config.toml
num_hidden_layers = 18
hidden_size = 192
hidden_act = "xielu"
moe_layers = [2, 3, 4, 5, 6, 7, 8, 9, 10, 11, 12, 13, 14, 15, 16, 17]
router_score = "softmax"
balance_bias = false
lr_router = 0.00213
norm = "rmsnorm"
optimizer = "soap_variant"
beta2 = 0.99
train_tokens = 460900000
dataset = "wikipedia_en"
Below are experts of layer 14 (counted from 0) of a mixture-of-experts language model. Rows are named router (the router's row for the expert) and show model dimensions 0-191. Each number is 128 + 24 x the weight over its row's rms, rounded and kept within 0 to 255. Numbers have three digits each.
Before each expert's rows: a language model's description of what the expert responds to. This comes from a sample of Wikipedia text that the model never trained on.

# expert 41
It responds to: Conjunctions and prepositions of time or cause like "after", "because", "since", "when", "before", "having", and "aged" in death dates.
router:126161157101151156115124092121114094097142167147117149164157090094114098126097131124141158102128110105156159161105133125094144100136145101111110135153116161156100097108094164096110103124101123098094105119158120152103111149156101102155158121160113160133108096133113095135103145163098134149130149094144156130161136100102146103088105165124099155096157152130154151152156138167159105115129123111110146151119156102143092096138165146134141123148142153141096125116162096161093162114104112142161112151152158133138115154161114099171137129160149097100101122154086101134156160112100115139

# expert 19
It responds to: Modals and auxiliaries such as could, would, can, has, 've, mostly in quoted reviews and song or album articles, plus Cyrillic letters.
router:120153151103150157112129105104136097093152161154113152157134090098130102116098125122125156092141113109155154158099122129093134105103149102109114133153140160159110100108095160101113098136105127102101104123125093123120100146150109097167157123154124152147102094153099094135103146160100118144135154093150156127163139100109147102111131162141101154097163155110152151165149117155158103098158131107111132179119153106133089094140159151128149138151133150127097129129158098154095162129115112113163137154149153153128108156165148101164122108154150096105098138141109104163157156184100145152

# expert 11
It responds to: Tokens in sports articles, especially football team and season pages, like football, Career, and, plus accented letters in player names.
router:113160153102145149115133102111123100095157155151112144156168093102097105095100126131130151095138123101158150155099125111092125107094139105111112133154134156157108112109095160100127097163109120100099103130116107120108092138149107106150155132157141153147092099161099096115104137152098116147135161092145155103162136100113149106143122161137111149098164152127150150158149117161156098106162124128110138158125154100142096098132158151144153143147144153121102142124152095153096160130113102120151132137154152146120107153166156104160150110151157105105097127137128099175158157206102148109

# expert 9
It responds to: Nouns and suffixes for institutions and groups, such as "school", "student", "College", "Association", "research", and plural "-s" endings.
router:124165159100146150122115102110114094100141158146123150163146092092120095114094108110151154108142105101153155158109145135093134104123149108121109133153126161157122140109092142097118100166104130102093103121139102143110108145155099096156157113158099160122108096146098094132102154162092098143119149092145157157163141100111147105116132161116107156095159149119153153152158134164162104125137132130108149124124153097154095100137156149176151126150158147138106119135161095156094159108106125109171117121155163140114103154159139102166149140163149099097096154149106103168148158120099124130

# expert 0
It responds to: Word-piece fragments inside Latin species and genus names in taxonomy lists, such as lugen-s, altis-s-imus, pemb-ana, and gene in genera.
router:120162157103151152111120091113133094098138144152131145155129090094105101122103128118141158106153143098153148161112153166098138102159134102125103144150101159157106094104094117103152102107103115096095107122140113151108125149148103097151157102162134151139107092116104098135111142157097102147098150097138156162160138100107146108115181163123097158099156154103157153157158125158155105103122133131114127136117150107149091099138157146163152133150148152137104111124159095156094160126108144117137109122154152147125111151159151103163125148157149098102097151179125100148155150073105130116

# expert 43
It responds to: Prepositions like on, by, along, of after verbs, especially station and geography text: served by, located on.
router:138161157101149155136124105102115099095144170137112154164150090098115099132098121113142147105130120102155154158110157126098131098148151108123099128150127160158077136099093153099103101157102125099096108119110080149106100142145111102162153118158145154144107105152098100122114153157099110134121152094149157119159146110110150099141141158141099153099152149119153153162153135158164097113151151117108153160116159102155093094144154143124147166143147148109108123134161103154099158107124106113142126115152155126105107150158150101160128134152152098107103122092117096176149158171098152138

# expert 5
It responds to: Line breaks closing tables before section headings, plus sports-table cells and family or player nouns like "father", "brother", "player".
router:124166156100150159137129097115144094092145134145116156163168090100090102081099142115156150111138119104153158151100163134098123101141133103137087135156094158158117138105095131101132094143104126097097102122119122137118119146152114105155152098157106153108095099145103096137103145157094115139109148093148156127164146100105140101107149161118104153097154150143152148150154126164163111095155125109109123129123162098153094093135155142115148132151152155097103127142162101161099161122112133134143110096152160132113103152161142100161134129156153101099099128139101097172147155163097142113

# expert 7
It responds to: Words inside proper names of institutions and events, like University, Music, plus the and and linking such names.
router:125163157098147155105117098113116097093151152154108149156171091093138101147098121116143153101145132104159147158102145126096126105127141109114108128150133156156114124103094158098139104141107126097100106117155093159111107148145104099150157103152133160137101089157106096127113145168096109149145150097149159115161146098115152100116149167138097150095157152144154149160152147163162098113134150142115144147116143095163093101128156142160144141146149149143101102143158096159096156138109125118176125141155156150117101158158140102168133133160149097103096140144111099169152157145104128139

# expert 46
It responds to: Hedging words such as not, very, however, though, may, consider, plus commas and word endings closing a clause in argument-like prose.
router:130165155101157151107131097121106099096138175151108151161140091097111100117095168130134154102107120098156153152104109122096132105138128102103102135156110159158149085108096167103105099133109127099099107124116154111107136148151112103157160127155095151123109089101106095145100145157099116136138155099139156112160141101108152102114116167138100156097160152148154148154159093156147105105144115092118134150123150100117090093144160151124140122148152152126100149105155094156097158147114119138142108153149151123117109161155122099166129115156148097102097116175107100110156163107098127137

# expert 33
It responds to: Decimal points, commas and minus signs inside numbers in statistics tables, LaTeX subscripts and braces, e.g. ".356", "27,865", "_{".
router:118165157103152153113125103118122097094150148142133153159165089097101099091098136121151155105142109100155152158101128145097130101138147104105088139151100157159092125105094150103122099124103126096094108117140114156111103152151105099156159125157124157152099105152107094130103144161098117141113149095144158150158142098097144108134144162133102153100160153134155151143152087165152105079140142105106125119119154101168096096143158151115161150146146148146105117139157098161096158122116117116146130120153155152149109155156120102160125150154156098105093136136102100152153157161101120135

# expert 10
It responds to: Pieces inside surnames and words such as P, H, ud, ian, plus him and you, often in election tables and plot summaries.
router:121160157099148149116120095118115091097150175154133146156130087101124093122099138124126158088149119107154153155105144129095132103101129098114111131151108160153143100109095146101108104141103128099101109125131105158108107148153111099157152124156126152143103095139107095162104136165100119139131152093146162118161145096116145108136135169112105157095163151129152148159151145168158093104151141126108152174117149099145087098139159151166148147149148150132106121121159097155093159123122086105151123129158152138128110148159154104169122120159150094099096107154154104155157156128105107160

# expert 2
It responds to: Words like great, more, much, most, just, its, a, plus the first piece of a name or word such as W, V, pro.
router:133170154103150155102142093113132097101148160149133147160133092093109105101096162130117159090126160105155154153102128099096142103138126098113116153149111157155148094110094142103119095128099127102107108127129146120116120155148118102167156140158132154150104106098108098141097139154103106158137153098148158096161150102107148105119122169139094155095159151125152150148159125152139102095139098079115113123122155096121092096134161155111145103149158147126102146104155100163096159159108117116126102154152149109100111149151133102165142148154150101097098098166116103124154155142102127098

# expert 47
It responds to: Word stems before suffixes, such as con, commun, creat, expan-s, in words like communities, construct, expansion.
router:114166157104154151120125103118133099096154165149084148159139092099122096118096157144138154093126112101155157156104153135095140102159132101112092125151114158157167114102091160102094102152109129100106101121099118133113125139157108101161157111160096154116095100125093097139105151158100107148128150100142159111158144101103148097110115156117104152100161149154152151153157116160161101103145116113121148129128150099142091096145159148131143119149151153113100120136162097149095160149124122126164119159147159110112111159160117100164135131162143098105100097151107106129156158164102138131

# expert 15
It responds to: Periods closing narrative sentences, plus clause words like which, where, did, in, mostly in biographies and plot descriptions.
router:121165158102149158104125093112117093098142140149112152164149092093136101128097152116147155109140133096160155156112157125091130097176132105115100147150099161160130118104091148101123099133106123101093097123144134134114130143149109096152162101152100155121106093128104095139104149160094112146124155094145156139162146103110151104104149178115098159098159155154156154153166126156155115111122129116106131132121155094120091094131160147132151142147153147121099123121165094157095166143103118122141120141151157129105100160159124101162115133157140099102098134159093099118157161091102130131

# expert 23
It responds to: Table cell separators, semicolons in sports results tables, and == heading markers, as in W 42–7 | 15,629.
router:147165155100146160108110097113118093091149136152107153163135093098108094130094106136146153104127104100160160161103169160094113100134140106118103127151100159155122125106091151100107101143106123101100101106136100134112130146142101101161156109154116150120106101137109096134109150161097101134113151091149160131163149098106146104120151162120101153099156150151155150162168139164166101117148134143118112125115161104146094092132158145162156149145159152121106120115167095156099162128121130116163125106150160143097109149158130101166144130160149095102101115156111096136145158118102107138

# expert 39
It responds to: Capitalized first pieces of names and codes, like F in FM 1516, Ch in Childress, in road lists, birth lists and scores.
router:130153160101151153113117102115122098093150136149085151158152090100119101114098123137154154089110106092161155155101134122094107105108136103116118126154108158159116097107095151100119099130109114103097105111127094122110111145156105098148158133163111155137096090149101092139106153153101112137135151094143160113163144105101148100115109157151097153096156157118156150151156150164161092115157104143104139170116146101125099099133157137164148145151140151142096136122163095160093160134118117138177119147145151154143102142161116102162151104152146102102097145166120107124156153143097131137

# expert 34
It responds to: Nationality and place endings such as -ish, British, city, town, plus military, Army, attack, in war and history narratives.
router:132161155107150149132128093116126098103133128150128141157165095098085094119100125120137157112157140100153155152113172173099135107151114111145090139151074159159107114111096149103106101140104120105110106118159148108112137149150113098156156107151100151099106099114101104141113138149104107150114141097134154156154144112114152106094170152108109158100150151152154149138158102154155105100123116076110114089124156096155097097137155157112150133145146148087110140128159096159100158154090131126132116115155151104109098143150146104161134137154145100104100160152095103138151157100105157122

# expert 16
It responds to: First token of a table cell or list item after a pipe or newline, especially em-dash placeholders, first names, months, and capitals.
router:122161157097156155104123096109126097094144137146113152159146090096110104102095116136145156101144115100154161151105144146095124102138134105118089130157108159163122108105092137101128100132099122098099097120130105141105125147152110095159155104157104154131098098136102095132104147166095100145096133092141158149160153102109142100109155160128095157101158154128154148152152127159163103105150124092115125113118162101133095096134155152131154126150138155136098127125168104158094166113115132120150119120149160136115102153164144100166112152158157098105095127164082104130153160137096157132

# expert 21
It responds to: Syllable pieces of Indian and other Asian personal and place names in cast and election lists, like "Mad-an", "Suvend-u", "Yun-nan".
router:133175158099157146127113097127137101095141149170093137150132096096093096115098157125144150115127167113152154159098169137103124097143100115124119133144101161159138141107097129103110102107106128101096101128100140164116130146165110104147156107158137159107095089093105100132105132156101075155119152099136158149156148100116142108136162162129115156101157143140152152150138128156150096091123138113111120098119155099130095110148154134143152114151158154084106145140150095173094159141135122119118124106148159118117108149152157101158143168163156097101097092152123102137155150126106119090

# expert 14
It responds to: Line breaks, periods and table pipes ending list or infobox entries, plus non-Latin letters such as к, ä and ö, in album and release articles.
router:137164159100155153122119101107104094094153170149127150165146088092137095108097118121125155105128078099158157158107115137091116103121161106109096120159123159162117121107094138101124103152099141098096109127129112140110109149149103099158157128152100156153110097119105097132101153159099103138106146093142158141167152100105149103124123164123102160098159154134153152148157116170154098119143137123108148152126153099138101091135157147172149139145150152158102134114158096156096162121131110126169130131154154131114105152158141098160137116157149097102094151150115101126155159128100117144

# expert 8
It responds to: Word pieces inside people's surnames and given names, often in sports results tables, such as For-d, Ciamp-a, Micheletti, Co-y-ne.
router:127167162097152151140119099118129091095152144136121148159156091096111101105096129121143153113143111092158155158104150137093132097111146106120098151149102158156088130108089147101146099133107113103097099124150114159098131148152105102152159108157120157139107093145100098122108144155095112139113153093144160135157147099106145107099138159129100158101155152102155146147154103162160106113132130116111113127124159100160094095142159144127156127146148156132097101118157102159096165118120159137158125114150156145131103164165133096165116123158159095107098136168090095154154154148102130147

# expert 35
It responds to: Word-final pieces of award, festival and building names, such as Circle, Festival, District, plus Championship, Stadium and Division.
router:130171157100154154116131104118123093092153155144121149165143091096147101114092135117146155105131109092159163157103122130093126099127141103121107145159109160159129117101090147099120096138099125100096101116123125124106115150158107097158160123162129158144103093130097095142106151165094102136126150093145161125164150106101151098134132166127100161098157157122156152143153123167156100109140128128108132149121158096145092098139162149139152133146149156133092130135163097163098166109113111120160124147151161139122102159164133097166125116161151095102099143147101098145159160140095121139

# expert 27
It responds to: Infobox fields and biography narrative words such as Royal, began, member, ex in example, and colons after style.
router:132162156102151154125128098124098093094150163159106149162144091096113089114096105116140154096108121098161156159109152125097112100097131101125115100153128158156134104101093142100107102146107137104098109119131117134101135144147111102152156120153115156126108090149101099144104142157095106143146145095149159124163146105110150103139117163124099157096155153126155147160154158162165092107130125154109153156118155099128096096136155142168147146148152150116105129112160099161102162123114098113177130149155157131112104149167130101162150085158146093099098123142125101130152152124103109141

# expert 40
It responds to: Non-English transliterations and accented letters such as à, Š, ē, plus colons, commas, and pipes inside lists and tables.
router:115165159100153152100138087120133096097141138152122157159148090093124107108097175131141155105131142107156154152105117120096117099136125103108100149155135158159119070103090144101115098114100119100103107125129164122119111152149111096151158111161113149140105094108099095144099144160101113155129155095136158111161142101107149104112146160115099160095167153138156152154159091163148101099133127099115133122120158095122087101131156154120151124151140155138104134104160098151096166148112132121127116148148157142115104153161120100162130142151153100101092139164102103119158158122100118115

# expert 6
It responds to: The words music, Music, Film and Born, plus line breaks, periods and dashes in infobox lists and music release articles.
router:110162156100150156122121097113126093094156145137118155158155089097103102116097130111143150104140131101153158165101172136094112098133139112137101139156117161159095108103092141100137096127100120101097100121154107155108105143145098096158159115157123156131096104127105093118110148162098120146095157091152156138166146100110148109111146165142107152095166151118152152159157107163162109096147130122105121133119157099157095093133159141143159125151155153143101119132166098147095157132119137120154125122149157141119097154157117097167127131157157096102095135147105094148154153152099126117

# expert 22
It responds to: Late, early, close, political, Democratic and free, plus year numbers and inner word pieces, often in election and office-holder tables.
router:133160161102152157106120098116100098092149140153109153164168089095128101137095139119142155091120108098159157160101139121092121100116142106108108124150126158162113101103089157097121100128101122101098107119136111134111124145155107098159159123158115155141102095148099093141100150159099127143147152093142158098159145107113149105145123163179094154097158154123157153158156139158156099098131150127115149131110150101105096093137157142144150138148137151142101115118159096161095162133121122127166134146149152168123104153158118101165140120158150100104096120139108101149153158150100129118

# expert 36
It responds to: Conjunctions and, or, but and commas linking phrases, especially in short biography openings like footballer and manager; also continuing word pieces.
router:106153153104147152109131106113129098093151160145128148160146094099124103115097127126135155086108126104160147158105105119097152105095153105116118143150148156155099108109094163099068098148101122098102106114123100137110099140150110102161155125152138152130098106142108095140099139157102113149139154096143159111159139108113149099162116157128101151095161153118154149161150143157155094111129131120112152153120156103127094098133158142152147135150138157140099126126149099159096162137120086110163131153147149167124105153161168104163156121153155098103099124147126100153154155187101122120

# expert 13
It responds to: Word fragments inside Latin binomials, foreign personal names and technical words, as in "wallich-ian-us", "Бор-и-с", "Contraind-ic-ations", plus "he".
router:123164159098146153119123095116133093097151144147135152157159091095102104117100144116148155108151141096157151157094157133096128100154142107128095151155106161159106107107091151099127095127101127106097106122154142134117125147152114101153158104155123150130097085141105096157109144156097112145108149093145159151163141100109146102113160162128103157095164150120153152147158115168155099100136132111109127113116156101149093100139160149116161137149143154130103110129161099160092163098111148129129108123151154125140100155157136100165127142154152096100097132169094096164157152120098128122

# expert 45
It responds to: Past participles and "-ed" endings for publishing, releasing or building, as in "published", "released", "inaugurated", often before dates.
router:122154159102147152112119099118115095095156133150104147157144092096127095134097134124149159095153119097161153161107140134094147100106152102117118141146132157158106111103096158099118103155101133100104110113152078133105108145151103097151155113161135154154110092141106095149112139155101111143136159099146159103158141100110148103157151160158096153096159151113153150161152145163159095118145129147110150135121147097143092098124159147160146161145136152145105122127157096158094159119128119128187127145154150164118103151159135099165132105154144098105094120135119104167152154158106141128

# expert 31
It responds to: Capital letters and word-final pieces inside codes, acronyms and formulas, such as ARIMA, SMILES strings, Game Zero.
router:125163155103150153106124099115125098097149150156141150158144091097098106105097145128154156097167138108153151155103149123098161103169113101122109157153119160157109098108096146098136098124100116096099109124139151124117108151150104101155155126161127149130098101102109094128105147160097130146090157093145156118163141102109147101101132169149101157099159150119156150155153114164156108105167116105106129130113155104153094095141160138108149123153146151130104142119160093157092159127118135137131112128147161087107096160157120100165129134155148095101097121146107100128151153113100163102

# expert 42
It responds to: Verbs such as said, describe, require, contain, and pieces inside them such as de-s-cribing, in reviews and critical reception sections.
router:136165161097156152116129101105108090105147156153113154159145090097125102109101155096122153100113109108155152154102158143097106107127131106120109112158106161156140115110092132102136099123097129105100104123136138147111149147150107104150160106160081151130107094141104100118104157162101092143114151095138159147161149099110150105098139169123107159096158155149153148158159108167155099120122124134118126125128150098127097099135154157143156117150151158147094126110159097161097163107120137143148121113149161124121097152160113097164117128153148099099092123180099110130156160101105093131

# expert 18
It responds to: Common first names such as David, Robert, John, and the final pieces of given names such as Elisabe-th or Jes-per, right before a surname.
router:135154157101156154112119100114135101095140150154086148154120091099118105148100141144135155083099109110154158160105117125101108102090133108109119100140135160160138096111094140101115101135110144106103102123087101110106125146146115102149156126151117149145114098152102098169101146158099102133155156096139157082164144106108145109125125163142105152095156145117155152165158134150156105110144111153112140181132150100129089101146158140186144142152131144114104132118154100155098161149112093116156126149157147153136113145159131102163153097152157094104096109117132099120152151141097105097

# expert 24
It responds to: US state and country names and their word pieces in tables and locations, such as Florida, Nebras-ka, Baham-as, Czechoslova-k-ia.
router:134157151102155156112109094128106098096148142150095148159128095097096099123095129135158155105121123095156157155109107099099105103136104110126125149152114161157141107107096150102125097117107128103099104117139140120103125143148108108146156136160100159116098105107108098119104141162093127135150154096142154115161147105107151107105102168125105155099157155143151150158156130163152106099132104121111130138118150106109095100134159141130153122147156151131095180112167097152099161156115127131142119138151153167111102153150131101163136106158144099099100123184085097099148162069098129117

# expert 17
It responds to: "Sea" of Season, "App" of Apps and table pipes in sports career statistics headers, plus "team", "part", "st".
router:127162155098152147103129092125126093093149151148097153162126092099113100099098124124151153108132124093162155152106128105096136104144130104122118141157120160154154109107092148102095097147110119099099105120114118130110130147158115103162157124157107156119104099103107092145097145162099117140139146098143159093158142099105153099099106163127103153095159149146153149158157132162154105101154090118118130153127151100150088094141163149123146122152159146119095131124163095157098164151112110141144114126152156140110112163160142098163129114155146093098098116185111100117153165127104149135

# expert 26
It responds to: Inner or first pieces of ordinary words, such as id in Gobiidae or ly in mechanically, plus large, main, near, in species and geography text.
router:109165157106151155132121104097142097095146133143136152155153096100070100073100109123135151108124161101153154154108166133097128099158155107130102138148122159161080125110101136104160100097107121103098111125156140143108107147147114100146155120151153152141098096139099102122113143150098127131128137094147151137161148108102147107108174163097102163098150151118151151149154092158153104089149122109105117109115157103164096111151154152105156135148142148114109122125164105152100160107111164128131114091150145121134100149162155103158118125153146101097093154150121103161148152137104142105

# expert 1
It responds to: Words about finals, medals and titles in sports results, especially "bronze" in medal lists, "took place", "goal", "title", "defeat".
router:133164159102155151124128105112138094096153142153120156161165090098108103111096141107123154106148124108158156151104146120094129102152157106121100165155119160159100107107095148101135096117094126099094102111155109139120114148149102097154161123149113154141096093131099094139106148161102115145136156091142158132158141103108146104106122172139096159098156159123156151151152128168159111107144137114110116164128159097138096094129162148115150133148141151127097123121156094158093160103110132135156124128154150112134105149159091096166119117157151100102092135132096099163159152159097134124

# expert 32
It responds to: Adjectives and modifiers right after a or an, often nationality or size words such as French, English, young, small, married.
router:146159162103153160123128096110126093100139157141115155160161092096121106083096120102128160110143123089159148158106141130094128107142142106131092140151100156154105091099094133096140099149105119100102110126156146125103136146148108090153157110153093150134102093122099103134105157155100104150100143097137158179159146108112149100099163158138094158098150151134156154156157131161160095135126127100108146135116154094117097091137154158138149131144153148106116139107160100163094161114105140130146107109148159107113099159157137101162120122158152099102095137121114107145154153115100113138

# expert 44
It responds to: Function words such as to, it, not, been, such after verbs, and pipes or semicolons separating fields in tables and lists.
router:135160159102151147100133093114119096094145131159116152163152088097104103120097142124150156110141130106150153153106131129098105103132140102112115125152118160160082093104090153100135097098107128104100102128151111128110115144145113098153158131156110154156098092129103091129107135163097142139161150092146158111164141099103149102112137163123104156094162152113156151154153110162155104082149102101113122127121161101138093094135156146124152166151138156102102113126164097157100163146113113126141125142158150146124106160160154101163137103152157099102091152147109095141150155113097142124

# expert 12
It responds to: Pipes opening table rows in sports and results tables, plus pieces of foreign names with diacritics such as ł, ț, ă, č.
router:116161156102152154117123096125152097094137145140144149160169092091098105081096128122159156107138128111158158157104149122096113100134159110128108152150121163160088128110091153100146098114108124100094106127172132146107103145146103108161159116156140151129106098144100097135102139158098112143132150096145157136161140102105147112128142170143103157095158149118156151146159118162155110097134137094112125107115159097150091098130160144123156137151149152135098118118161096161098166108110133125148116116155157139121108148164139100159128144158151101102098172150105093165152154120098117129